python train.py --n_layer=10 --d_model=192 --n_experts=64 --experts_per_token=2 --d_expert=128 --d_shared_expert=0 --activation="geglu" --moe_layers=[0, 2, 4, 6, 8] --n_empty_slots=16 --router_score="softmax" --normalize_top_k=false --routed_scale=9.73 --balance_loss=0.0019 --balance_bias=true --router_z_loss=0.001 --router_bias=true --init_std_router=0.034 --lr_router=0.000512 --n_head=3 --n_kv_head=3 --head_dim=64 --vocab_size=27368 --norm="rmsnorm" --norm_place="peri" --norm_eps=1e-05 --positions="learned+rope" --rope_base=1960.0 --rope_fraction=1.0 --qk_norm=false --attn_scale=0.125 --tie_embeddings=true --parallel_block=false --extras=["capped logits"] --init="uniform" --init_std_qkv=0.0352 --init_std_o=0.0437 --init_std_up=0.0504 --init_std_down=0.0504 --optimizer="soap_variant" --lr=0.00452 --weight_decay=0.0 --lr_head=0.0118 --grad_clip=2.0 --warmup_steps=200 --schedule="wsd" --decay_fraction=1.0 --decay_shape="linear" --final_lr_fraction=0.0 --batch_tokens=65536 --seq_len=256 --doc_mask=true --train_tokens=552500000 --steps=8431 --dataset="wikipedia_en"
Below are experts of layer 2 (counted from 0) of a mixture-of-experts language model. Rows are named router (the router's row for the expert), gate (a neuron's input weights, with its number), up (a neuron's input weights, with its number) and show model dimensions 96-191. Each number is 128 + 24 x the weight over its row's rms, rounded and kept within 0 to 255.
After each expert's rows: a language model's description of what the expert responds to. This comes from a sample of Wikipedia text that the model never trained on.

# expert 49
router [ 99 123 105 128  88 129 113 162 139 147 123 146 120 133 115 108 119 148  97 122 126 103 148 128 156 179  76  89 132 129 120  74 130 153 117  78 136 162  86 101 158 124 161 116 150  99 115 118 167 131 150 164 171 117  94 112  96 157 159 112  99 127 126 111 101 118 118 126 153 163 122 114  85 113 118 100 127 114 140 131 119 112 147  98 135 117  96  90  79 120 130  90 143 137 138 136]
gate0 [ 99 141 136  89 143  87 112 103  92 145 128 109 105  79 133  97  70 122 101 148  94 107 147 146 158 161 157 107 131 135 133 173 135 109 103 133  97 167 139 106 153 108 114 141 108 154 176  85 140 156 193  90 151 136 141 124 148 100 158 103 168 130 145 137 130 142 113 133 171 183 156 121  69 136 134 109 155 156  98 131 112 119  97 123 123 159 149  85 122 113 146 125 135 169 121 122]
up0 [142 108 114  84  97 118  79 115 120 141 103 142 117 131 143  90 112 110 155 149 127 100  98 156 119 106 145 115 140 160 134 171 125 136 105 149  84 135 116 116 128 115 139 128 113 152 155 103 167 123 175  97 122 125 160 131 102 110 169 106 121 149 125  94 117 163 118 128 159 158 126 101 118 100 115 118 171 124 111  98 145 117 128 164 125 147 149  93 113 117 109 135 144 131 114 110]
gate1 [140 137 133 164 138 116 106 133  81 108 154 202 109 146 164 164 131 162 149  61  97 131 108 151 142 167  72 151 164 119 128 120 128 147 129 128 103 139 129  94 151 106 100 118 124 108 136 179 124 101 138 130 172 124 119 131 114 133 125 112 125 129 133 174 158 146 106 154 167 167 118 136 130  81 149 142 124 146 120 119 143 134 118 120 125 134 145 143 143 148 118 139  76 116 142 135]
up1 [ 85 100 134 132 122 146 144 135 168 141 123  64 123 132  97 128 124  95 108 196 156 121 122  94 131  72 162 148 119 133 124  97 139 113 130 113 163 103 127 156 115 170 123 116 132 116 130 116 136 144 129 108  90 107 115 154 160 118 135 124 137 133 105 103 111 142 174 105 152  96 141 106 116 147  88 163 117 143 145 128  99 118 155 142 131 114 113 106 130 133 170 124 162 117 141 139]
It responds to: Cell-separating pipes and semicolons in tables and lists, after names of stations, teams, drivers or titles, plus as in cast lists.

# expert 20
router [113 167 118 104 132  93  90 143 150 202 112 138 109 166 152 134 161 144 145 148  90 137 113 114 127 131 123 118 189 146 143 111  94 137 130 119 138 140 129 123 182 174 154  96 140  82 154 133 147 134 154 138 107 178 100 143 122 168 145 128 113 129 151 135 112 128 110 153 166 130 104 137 105 147 139 124 148 124  76 135  89  92 169  97 158 129 122 115 128  91 145 113 113 133 124 130]
gate1 [137 128  76 134 146 129 169 143 145 178 155 141 102 122 189 110 125  70 146 146 142 158 119 137 109  86 144  88 145 133 161  98 122 143 132 118 140 117 142  98 110 113 113  84 140 142  88 135  98 114 149 142 106 133  77  97 112 162 126 145 106 196 104 150 139 119 159 174  92 124 129 118 134  91 121 130  90 157 164 162 136 132 129  96 160  99 115 152 109 112 101 105 119 149 129 193]
up1 [124 111 174  90  97 159  85 113 141 109 129 129 148 135 101 142 115 182  92 115 138 129  99 130 134 198  84 160 122 160 101 154 140 116 111 128 107 132 132 150 190 127 108 159 113 158 150 129 150 106 131 113 169 141 151 148 141 124 115 125 113  81 135 155 166 143 125 126 113 111 139 109 123 123 105 141 127 114 111  84 159  48 154 120 132 104 119  89 143  81 145  98 146 142  94  92]
gate2 [167  95 116 150 136  97 122 132 179 131 133 109 133  99 161 124 166 170 160 136 106 105  92 130 165 114 143 138 195 163 172 132 155 162 164 130 139 137 138 150 110 135 143 137  93 102 111 134 152 134 205 138 146 144  95 110  91 138 126 130 123 134 109 117 121 133 174 112 144 158 116 109 122 128 145 138 124 136 149 165 107 188 120 133  90 107 133 125 141 116 119 141  92 143 129 140]
up2 [119 116 112 122 144 147 132 128 118 132 103 163 111 132 112 127 118  74 102 142 135 133 167  98  91 114 105  79 105 105 109  70 153 142  92 123 109 120 142 101 131 133 109 134 154 129 119 153 101 133  25 128  90 107 123 122 172 117 110 124 151 125 151 156 144 109 102 104 117 134 176 117 128 135 129 139 107 153 121 122 124  91 123 111 180 128 136  97 128 133 107 148 166 128  81 124]
It responds to: The first two digits of years, mostly 20 and 19, as in 20-20–21, 20-23 and 19-06, often in tables and dates.

# expert 18
router [ 99 133 107  93 122 104 123 108 131 170 114 113 118 140  94 124 123 138  98 135 122  93 119 115 116 139 126 113 129 143 102 105 114 137 114 117 106 153  75 107 140 127 141 133 131 111 131  81 161 176 177 129 204 176  93  98 132 106 166 119  65 126 106  98  97 115 151  98 148 135 111 134 103 114 105  99 129  93 107 107 128  99 138 133 118 154 126 111 105 109 120  66 129 105 134 112]
gate0 [109 150 157 132 158 112 115 132 106 122 129 101 118 165 121 115 120 119 103 102 116 154 137 108 152 136 140 137 143 120 113 165 112 144 106 115 146 142 133 105 121 104 101 104 109 154 108 150 140 120 116 155 133 123 148 128 145 144 120 133 131 190 134 164 119  92 165 104 130  90 140 171 131 106 108  91 135  92 130 144 191 107 179 123 147 108 129  73 109 149 115 120 172 112 159 105]
up0 [119 110 138 167 147 126 140 139 135 154 122 147 129  80 115 145 160 177 145 167  93 128 111 131 120 139 168  95 173 128 129 148 153 139 151 142 106 142 113 147 122 137 105 139 114 137 103 152 133 130 117 121 111 138 139 163 112 136 152 193 120 126  80 118 167 132 134 132 151 127 157 189 158 129 140  92  93 142 118  83  93 147  99 146 156 121 136 120 106 127 148 119 156 112 137 121]
gate1 [126 121 100 104 122 118  69 115 172  96 148 134 152 120 141 186 112 105 113 104 126 109 150 140 130 137 159 121 112 132  93 125 130 164 111 112 114 117 152 128 116 120 145 130  92 136 149 137 137 154 131 109 149 154 110 103 158 160 217 164 132 128 107 107  58 107 106  96 155 127 127 123  82 132  93 161 124  75 144  96 137 113 178 118 148 121 122 155  91 119 151 104 124  94 175 118]
up1 [121 159 142 197 105 171 132 135 145 146 109 135 140 151 114  75 143  80 149 131 126 121 161 136  81 147 107 119 144 104 120 145 143 136 117 155 111 145  96 107 136 152 163 113 139 108 110 116 103 153 155 157  95 130 108 122 147 137  89 155 129 141 109 142 129 113 174 122  77 164 150 131 122  42 139 134 117 138 138 135  99 147 149 121 116 113 122 144 110 123  99  93 126 112 151 149]
It responds to: Time words like after, before, until, later, since, plus Spanish and Portuguese name pieces such as de, ín, ó, oso.

# expert 42
router [124 135  86  95 135 158 127 137 164 169 142 137 110 143 137 123 163 134 122 110 152 146 127 105 136 143 122  99 143 142 139 119 152 139 133 152 111 142  97 129 133 104 153 113 137 111 122 113 123 125 142 142 152 197  93  91 116 161 138 159  73 134 124  76 107 108  96  81 153 145  95 124 116 131 104 107 152 130 139 149 100 139 116 107 152 125 122 100 110 111 154 110  71 103 142 125]
gate1 [144 115  93 100 145 123 172 137 109 136 128 107 143 167 178 125 158 105 148 155 159 158 123  80  80 127 132 130 140 127 106 168 106  89 181 158 134  83 122  95 143 100 128 135 113  92 141 109 166 146 174 138 142 154 127 117 133 115 104 161  80 130  86 129 113 176  92 138 156  99 122 153 115 178 117 136 121 137 169  95 124 107 151 100 130 145  96 146 133 103 136 117  87 125 155 154]
up1 [150  78 135  93 142 136  95 137 134 112 132 101 130 132 117  93 191 116 144 162 110 156 175 104  93 133 145 126 151 102 169 111 119  81 162 144 109 118 140  96  95  97 104 108  87 121 112  95 175 151 157 145 136 141 129 132 170 122 138 111  95 136  95 116 103 147  76 129 129 162 123 136 147  76 136  88 146 101 148 135 103 135 127 129 135 142 129 151 103 118 169 152 136 124 138 148]
gate2 [ 90  98 130 121 134  96 129 160 122 163 136 111 117 113 117 160 132  96 153  99 143 123 110 136 125 115 162 124 118 141 131 120 136 118 138  99 120 133 128 155 137 176 142 114 103 187 139 140  93 111 126 179 138 136 134 159 152 126 116 166 132 150 102 120 152  99 158 154  95 148 148  99 136 168 104 145 148 136 111 125 144  86 140 100 127 156 164 125 140  91 136 122 154  52 163 118]
up2 [143 144 101 174 151 106 121 144 155 117 133 167 129 131 156 108 132 146 180 112 143 173 156 145 151 129 155  94 131 107 121 123 139  83 155 113 150  80 154 106 140 132 128 122 143  97 115  91 133 153 166 131 183 161 116 110 151 133 133 110  77  93 165 154 171 168  89 164 159 113  94 136 140 160 153 134 127 123 165 108 117 125 115  88 123 122 108 133 170 131 155 147 122 125 104 105]
It responds to: Prepositions in, on, at, during, often starting a sentence before a date, like In November 1944, On 8 May.

# expert 61
router [108 107 113 134 114 123 112 125 168 140 133 127 131 135 127  95 133 143  38 131 157 101 129 112 163 143 120  78 121 159 100 122  97  97 156  62  85 142 114  98 154 152 121 121 138 102 164 139 164  96 169 130 124 130 120  69 117 130 126 115  97 147 132 129 110  85 116 135 145 173 101 139 105 135 119 119 131 113 152 145 121  88 117 107 150 108 102 130  71 133 135 115  70 113 128 154]
gate0 [148 144 135 122 143 129 152 116 105  97  69 119 139 114 117  90 117 139 129 112 150 100 158 120 106 111 116 130 118 141  95 152 120 146 141  78 156 107  98 103 119 102 107 116 133  91 121 171 139 123 158  86  98 156 101 128 147  90  91 160 117  93 177 110 142 132  99 140 178 122 151 158 187 158 169 138 163 131 133 151 105 119 165 154  99 105  97 131 128 129 128 153 146  98 105 160]
up0 [141  97 130 129 153 150 100 114 146  95 133 131 160  99 142 142 117 161 182  81  75 148 108 123 130 125 143 138 152 155 101 122 123 137 127 154 102 130 130 158 122 115 122 125 136 130 104 146 127 160 103 148 127 127 146 110  97 122 166 115 126 138 113 104 133 102 148 135  91 168 157 100 147 133 151 106 121 163 204 136 153 115  99 115 152 154 118  99 130 140 153 120 100 161 153 119]
gate1 [153 139 125 124 154 120 124  89 148 151 133 132 138 117 142 126 167 110 148 125 133 165 134 122 122 121 125 153 158 171 119 146 114 136 136 116 132 140 172 119  86 147 126 150 142 130 107 191 136 140 165 120 118 131 133 160 158 122 146  94 177 147 137 143 133 119  89 120 101 151 141 113 132 134 107 117 119  72  98 108 115 154 136 138 124  99  88 100 117  78 155 120 132 105  65 151]
up1 [129 162 144  96 132 152 114 128  92 110 131 153 167 139 120 146  90 105 128 134 104 123 131 123 160 120 120 116 142 118 126 110 127 127 165 170 120 147 143 135  90 148 127 143 157 141 141 131 124 132 117 132 102 118 145 156 158 135 128 139 139 130 149 134 112 136 144 140 176 123 140 117 120 170 102 138 118  63 126 166 124 121 157 183 136 146 180 135  88 118 123 115 143 130 116 130]
It responds to: Full stops ending sentences, plus periods in abbreviations, initials, decimals and list numbers, such as L., 5.5, Ind.

# expert 15
router [ 95 180 103  96 147 150 130 154 133 144 112 118 147 141 142 120  98 145 114 136 147 130 114  95 135 126 107 134 146 131 102  87 135 115 140 122 123 175 101  82 160 132 173 104 178 111 138 129 133 130 131 125 139 173  86 146 101 123 121 147  91 125 121 105 121  97 140 128 138 143 104  90 111 110 119 119 143 104 132 139  94 120 113  99 150 103 123 143 121 127 126 100 135 119 115 122]
gate1 [153 102 156 133  72 121 145 116 121  98 144 160 100 160 145 129 122 144 105 130 143  97 156 161 127 142 136 101  92 156 163 131 115 135  93 121 121  63 159 146 135  80 141 135 143 134  93  91 117 160 126  78 148 113 181 116 163 108 124 107 168 112 107 151 123 132 122 113 126 130 135 109 162 140 123 150 112 127  93 118 136 135 145 108 112  91 136 109 113 102  93  91 135 115  99 121]
up1 [126 134 117 140 153 134 136 141 135 105 102 107 158 134 124 124 161 134 130 117 143 174 107  99 132 115 123 152 174 130 101 177  95 132 136  89 104 168 116 127 118 154 117 116 118 129 174 115 100  79 133 151 122 149 117 162 133 134 155 144  80 156 165 107 158 121 188 172 114 167 119 114  74 133  96  94 140 143 155 140 130 115  86 125 130 172 125 149 147 101 169 149 151 146 134 138]
gate2 [115 119 168 157 169 168 118 177 107 110 142  87 100 121 124 147 124 160 152 117 139 107 111 110 143 123 135 141 156 142 160 143 156 122 131 126 156 148  97 126 101 128 125 142 143 118 115 107 153 139 105 100 140 155  84 150  80 123  78 129 132 145  96 110 135  99 146 124 175 110 143 102 136 173 108 126 112 102  96 144 104 142 176 124 155 144 138 113  87 142 144 135 118 147 164 136]
up2 [122 168 158 117 152 114 113 121 143 112  62 171 127 123 137 143 132 125 141 142 111 148 129  72 136 153 136 102 100 119 112 133 118 102  94 110  83 107  96 104 109  95  87  71  92 144  84 125 134 118 101 120 125  81 127 140 119 114 117 136 125 149 132 124 119 101 103 117 103 191 109 131 108 149 157 139 113 155  95 134 132 145 128 189 115 139 129  67 159 130 160 135 111 143 143 110]
It responds to: Capitalized first pieces of foreign surnames or club names in sports tables and squad lists, such as Ö(zil), Bro(se), Pos, Sch.

# expert 30
router [118 133 139 115 112 127 136 157 109 115 150 157 144 186  89 108 148 123 146 147 131 101 110 119 128 163 118 143 156 150 122  90 115 151 105 103 140 127 107  91 163 147 137 103 133  84 118 110 126 132 149 147 105 136 113 139 141 118 119 143  88 112 156 131 120 108 139 106 131 111 120 159 113 130 106 116 137 113 165 129 109 106 163 133 132 113  74 116  95 103 178 123  82 111  91 143]
gate0 [100 127 123 115 124 130 153 108 118 147 124 149  98 132  92 119 132 119 102 142 113 165 124  98 126 180 125 124 122 140 119 127  85 129 156  70 174 127 131 147 151 106 132 149 132 153 164 170 113 155 148 139  91  91 114 136 126 171 112 110  98 123 138 116 165  75 124  98 109 118 140 139 168 102 148 121 113 139 126 111 162 128  90 130  96 138 134 144 159 118 154 101 122 112 133  97]
up0 [106 141 128  89 141 115 160 126 152 130 100 122 122 147  91 153 126 140 122 109 128 112 161 131 115 153 132 153 118  86  76 136 122 110 132 133 116 101 122 152 137 128 124 104  88 138 158  87 136 168 128 145 149 108 101 147 125 131 166 142 113 147 128  97 154  78 136 188 171 128 114 126 124 160 150  91  92 102 145 147 182 132  75 131 129 163 137  99 154 117 147 118 143 132 145 121]
gate1 [166 170 170 144 147  70 117 140 103 133  76 116 120 136 119 128 112 126 104 140 102  90  99 141 136 134  94 121 164 143 134 143 133 137 136 101 132 165 122  68 119 133 111 149  79 121  81 168  70 134 112 176 119 139 129  97 147 160 119 133 108 143 116  93 147 140 168 130 124 142 143 146 146  94 138 125 134 109 114 154 120 113 133 143 171 133 108 138  76 133 148 154 163 126 107 112]
up1 [124 108 159  96 130  87 132 168  82 183 102 107 118 123 136 109 148 122 159 111 142 114 143  99 145  99 131 101 117 128 126 164  90 146 115 158 124 122 185 116 100 106 140 180  74  80  99 124  74 148 144 126 109 131 139 144 148 162 124 142 124 126 147  97 107 161 128 130 136 164 107 177 125  98 139 123 166 147  87  93 165 120 143 156 119 139 157 149 128 101 141 156 125 128 116 101]
It responds to: Double line breaks after closing parentheses in infobox and taxonomy text, plus coordinate marks, units like ft and kg, and non-Latin script bytes.

# expert 58
router [124 130  52 138  95 110 110 133 118 148 102 138 107 116  96  68 128 132  90 111  82  94 118 115 124 123 107  88 143 129 107 108  74 137 149 125 128 102 120 119 139 113 152 104 146  89 169 127 150 150 142 110 123 129 131 102 102 140 174 134 114 151 184 127 130 140 131 148 159 113  84 131 130 130 119 101 131  87 140 114 129 131 189 102 127 129 123 102 122 123 109 120  96 115 118 141]
gate0 [110 174 129 142 115 138 120 141 187 161 131 117 157 167 144 114  96 135 137 148 171 129 131  92 115 114 137  95 146  85  99 151 127 130  93 135 121 133 150 129  84 139 133  84 123  99 108 139 117 110 142 138 147 129 125 132 123 130 104 171 169 150 148  55 134 108 113 139 147 114 104 107 101 112 129  90 135 135 135 135 169 116 112 149 156 121 109 164 112 121 125 153 130 112  72 128]
up0 [118 137 129 142 123 161 146 148 191 117 149 120  70 142 141  99 142  99 136 154 169 187 118 100 150 144 141  93 107 109 117 188 179 104  78 139 106 103 154 112  72 148 133 111 131 108 132 126 112 111  82 131 123  82 118  96 142 172 113 135 124 116 153  81 120 144 123 179 165 156 129 113  85 137 118  90 130 103 169 145 150 104 124 140 119 147 138 154 130 136 135 156 119 100 136 134]
gate1 [122  87  66 109 167  98 125 101  98 157  87 114 100 143 104 128 116 128 112 138 142 103 159 133 134 129 119 128 148 109 112 142 114 115 158 106 138 115 150 125 181 140 143 118 126 111  99 138 126 150 110 105 118 143 159 129 100 137 122 118 134 148 127 162 105 185  82 120 103 108 129 117 124 154 161 123 169  86 157  94 123  95 157  76  80 114 146 150  98 104 123 161 121  95 138 160]
up1 [138 131 111 124 157 157 124 168 139 112 165 131 154 180 157 140 124 121 146  81 140 152  88  89 157 116 122 152 108 136 120 156 149 135 164 120 141 178  79 118  97 133  82  98 115 149 155 121  94 143  98 130 174 170 119 129 151 134 121 130 131 110 118 104 120 109 127  96 122 155 142 157 136 136 148 137 127 145 121 118 134 117 134 138 153 116 129 116 136 108 135 144 172 121 129  92]
It responds to: Transitive verbs and their inflectional endings in plot or descriptive prose, such as makes, give, use, sacrifices, craves, demonstrates, arrives.

# expert 24
router [ 74 138  99  88 130 120 118 164 155 136 125 123 134 115  62 100 135  87 101 127 136 120 122 112 144 142  98  97 136 189 134 109 129 149 101 123 143 141 124 125 124 151 160 111 166 121 140 126 150 150 144 193 152 157  98 123 111 132 130 101 103 142 139  91  91 124 133 117 155 148  89 103 116 135 171 124 134  96 141 138 146 119 186 110 113 119 117 108 107  71 149 107  87 133 144 126]
gate1 [148 130 103 147 129 127 130 111  96 154 159 195 115 111 114 103 158 110  94 111 130 151 125 125 115 140 160 133 123 127 126 141 106 111  98 169 101  89 119 100 101 123 119 131 158 115 106 130 132 141 147 122 120 160 103 164 125 112  98 156 136 126 173 104 114 172 108 164 158 142  97 126 123 109 114  63 113 104 129 165 129 129  79 124  46 119  87 124 171  96  80 134 107 141 106 131]
up1 [117 162 122 122 151 132 118  90 128 125 128 130 107 170 125 131 127 127  97 100 154  87  87 117 130 126 112 163 119 132 111 115 160 143  90  97 190  99  95 160 124 108 138 122 140 125 130 120 130 165  79 147 146  97 110 103 124 114 119 131  87 155 143 142 117 103 144 116 115 138 122 147 167  91  87 150 106 120 133 131 127 135 149 138 154 110 147 147  64 104 111 146 122 192  98 122]
gate2 [100 102 120 150 168 135  99 106 129 145 152 134 147 117  88 106 181 123 137 105 136  95 146 113  93 141 131 143 149 115 124 113 155 146 156  79  84 102 120 116 136 132 135 122 157  99 132 153 107  99 134 133 127 100 169 100 149 106 121 107 116 138 155 143 103 172 178 133 135 116 149 122 110 129 160 156 133 126 148  92 183 120 136 118 132 110 155 148 123  94  98 152 122 126 133 148]
up2 [154 116 133 133 128  95 154 113 127 115 120 141 161 180 144 159 110 114 142 171 157 140 136 143 128 154  70 149 141 153 130 149 119 157  84 180 149 127 127 119 140 172 124  96 124 154 134 106 163 146 124  96 113 115 129 138 141 111 152 150 123 139 112 124 118 125 111 104 141 139  99 153 185 119 163 139 102 129 164 114 104 125 117 151 104 108 143 104 157 155 164 141 110 171  86 110]
It responds to: Mid-clause function words like as, but, also, only, merely, and subject pronouns he, she, they after was, that or commas.

# expert 48
router [121 122 157 112  88 118  99 151 100 136 101 112 157 109 139 114 186 166 112 180 153 106 115 146 128 169 122 100 145 180 125 118 102 165 114 102 129 161 116 116 155 165 106 100 151 120 133 166 132 124 153 191 131 137  84 143 123 132 144  99  92 115 118 159 106 141 148 129 128 156  82 122 117 145 132 111 120 141 100 114 131 110 153  83 136 127  93 137 125  89 127 115  84 108 152 123]
gate1 [130 138 113 172 167 202 149 168 145 137 144 110 103 133 119 128 158 169 111  57 142 116  86 101 158 106 146 152 122 153 120 150 127  83 136 126  76 109 141 154 104 137 156 177 160 192 115 164 142 126 129 121 174 109 144 130 149 164 109  85 154 137 118 127 127 116 120 135 112 100 146 123  93 135 149 117 112 152 106 138 150 141 165 153 137 134 125  82  77 132 132 111 155 107 147 119]
up1 [118 157 138 118 114  92 115 108 156  87  93 114 125 135 135 145 123 123 136  93  83 105 143 143  96 154 126 129 122 146 185  97 132 154 153 169 150 154 137 102 141  87 128 114 125  97 173 122  88 142  98 132 117 119 120 107 132 121 121 138 103 131 138 113 122 147 140 126 127 146 101 150 149 108 105 121  94 147 118 103 134  97 116 115 138 143 114 130 156  92  92 132 140 120 163 110]
gate2 [ 76 151 115 140 125 117 120 135 180  79 154 126 102 140 123 111  97 142 148  92 124 125 161  97 130 119 137 103 122  95 143 135  94 120 143 137  87  96 114 112 123 114 172 142 159 119 115 121 130 131 122 114 166 111 100 136  99 170 111 126 115  94 181 144 126 183  60 104 104 135 143 139 121 128 113 153 135 156 127 109 129 108 113 116 155 116 103 165 123  86 109 148 113 106 134  84]
up2 [189 153 155 109 119 128 119 164 127 141 111 149 140 151 126 139 119 142 180 106 136 121 110 119  73  82 113 167 128 146 117 155  97 105 152 127 101 121 106 114 133 123 150 130  94 142 171 141 163 120 120 142 119 166 120 114 137 107 102 119 151 141 151 122 123 152 143 108 120 152  88  89 156 121 151 152  93 135 102 113 127 145  83 129 134 139 119  89 144 119  99 151 132 102  93 127]
It responds to: The 's suffix and adjectives opening institution names, like United, American, National, Royal, as in People's Republic, United Kingdom.

# expert 47
router [117 135 147  93  89 112 119 114  98 132 125 122 150 153 158 138 157 135 121 188 138  83 125 129 118 154  79 144 157 157 117 105 100 150 127 141 154 133  70 129 124 111 151 110 140  85 130 164 132 114 179 138 123 130 110 140 130 157 128 162 128 127 163  87 143 131 105 123 184 122 109 134 124 154 109  66 185 140 129 150 103 149 128 118 164 110 127 139 109 101  93  88 119 139 147 139]
gate1 [118  93 110 140 174 145 130 161 122 132 122  95 134 140 108 154 136  95 128 151 146 105 174 116 117 149 137 129 122 184 100  99 120 110 137 127 101 162 102 141  87 125 157 144 148 169 108 154 160 158 124 120 102 191 129 123 151 144 143 115 128 133 141 134 135 162 112 112 160 180 149 137 135  95 108 118  96 129 100  94 109 162 162 136 155 110 143 116 145 113  93 114 143 129  89 143]
up1 [135  93  99 161 126 133 147 123 171 121 115  99 139 110 136 164 124 124 133 135 125 106 146 142 116 132 127 123 159  97 108  98 139 143 119 143 142 152 167 149 139 128 107 128 103 106 160 100 113 136 154 144 105 112 116 176 156 138 124  86 123 150 131 103 118  99 131  94 151 113 150 145 141 108 107 169 135 152 150 141 145 148 116 141  73 140 105 107 133 144 135 113 161 156 121  62]
gate2 [194 138 110 158 121 143 142 161 117 139 100 123  96 130 119 122 146  89 181 167 133 103 105 114 142 110 108 162 100 145 112 158 106 169 130 119 113 154 136 148 106 149 145 125 135 153 173 140 165 125 115 158 139 122 137 126 157 144 103 112 140 121  90 175 128 157 138 151  82 155 151  94 133 155 186 160 132 161  97 149 171 128 153 125 130 131 133 113 114 116 175 108 164 128 137 112]
up2 [125 139 105 108 117 111 125 126 152 113 170 109 123  88 126 110 113  98 134 128 164 122  96 124 146 130 186 157 125 125  91 102 109 171 139 117 119 142 111 158 127  47 180 120 144  91 172 166 172 100  86 110  98 103 144  96 154 117 160  88 123 102 109 158 120 102 129 144 119 103 118 108 142 139 146 143 128 157 131 103 143 145 143 130 149 154 129 119 104 141 139 143 119 171  89  91]
It responds to: Title markers (=) opening new article headings, plus nouns naming media or events such as film, album, Music, Awards, Championships.

# expert 25
router [ 85 145 112 101  74 146 120 124 138 130 121 109  97 201 101 107 111 131 110 119 138  87 113 107 141 116 113 103 148 136 125  83 145 130 136 120 120 151  99 118 162 170 122 120 119 100 101 115 178 132 166 139 169 139 151 151  90 185 138 137 114 113 140 118 110 125 102 142 135 109 135  92 104 155 147  96 157 102 136 137 106 100 138 140 144 145 114 113  78  91 142  81  88 102 127 124]
gate0 [ 96  75  82 108 115 108 136 113  92 103 113 103 137 132 109  93 105 114 123 139 136 105 130 122 141 152 121 145 168 152 137 110 122 123 132  73 120  93 126 156 139 145 159 115 119 118  88 156 154 104 113 113 155 100 129 132 131 109 141 140 145 106  91 156  68 135 129 123  88 122 145  99 159 120 173 135 120 105 103 138 124 135 162  95 134 106 144  74 129  86  72 150 101 165  98 140]
up0 [135 121 149 110 173 114 127 156 140 172 120 157 154 169 127 135  83 139 125 151  98 177 114  68 142 171 108 153 134 114 125 176 118 173 134  82 168 132 154 149 154 110 155 121 118 139  86 128 128 106 136 103 180 125 135 126 136 154 152 144 154 133  82 133 130 126 141 167 122 162 153 171  90 143 164 125 117 124  72 128 157 132  98 152 108 127 100 146 148 151 118 148 116 129 121 118]
gate1 [105 144 148 147 144 118 111 120  90 157 108 130 151 172 111 151 105  86 134 164 132 140 121 135 152 112 146 184  64 113 133 124 172 121  99 128 146 114 103 116 106 127 174 124 132 128 111 163 101  67 164 142 129  70  96 123 141 127 126 107 125 120 113 156 151 107 138 116 132 137 117 107  94 100 129 131 123  99 126 144 104 134 177 141 122 101 148  99 138 123 124 136 119 118 156 145]
up1 [148 145 148 147 158  42 116 149 122 165 156 137 154 115 111  99 122 121 126 123 150 159 141  72  75 139 122 111  96 111 108  92 108 117 129 164 117 128 137 131 145 131 103 134 135 137 159 144 145 171 101 116 140 148 171 143 134 140 183 150 138 119 129 110 131 155 135 152 134 139 114 134 130 123 134 139 145 145 104 111 114 138  77 152 139 161 108 205 126 131 115 122 119 138 115 127]
It responds to: Closing parentheses, quotes and end-of-row table pipes after numbers or text, such as 18.1), Chinese glosses closing )), and row-final |.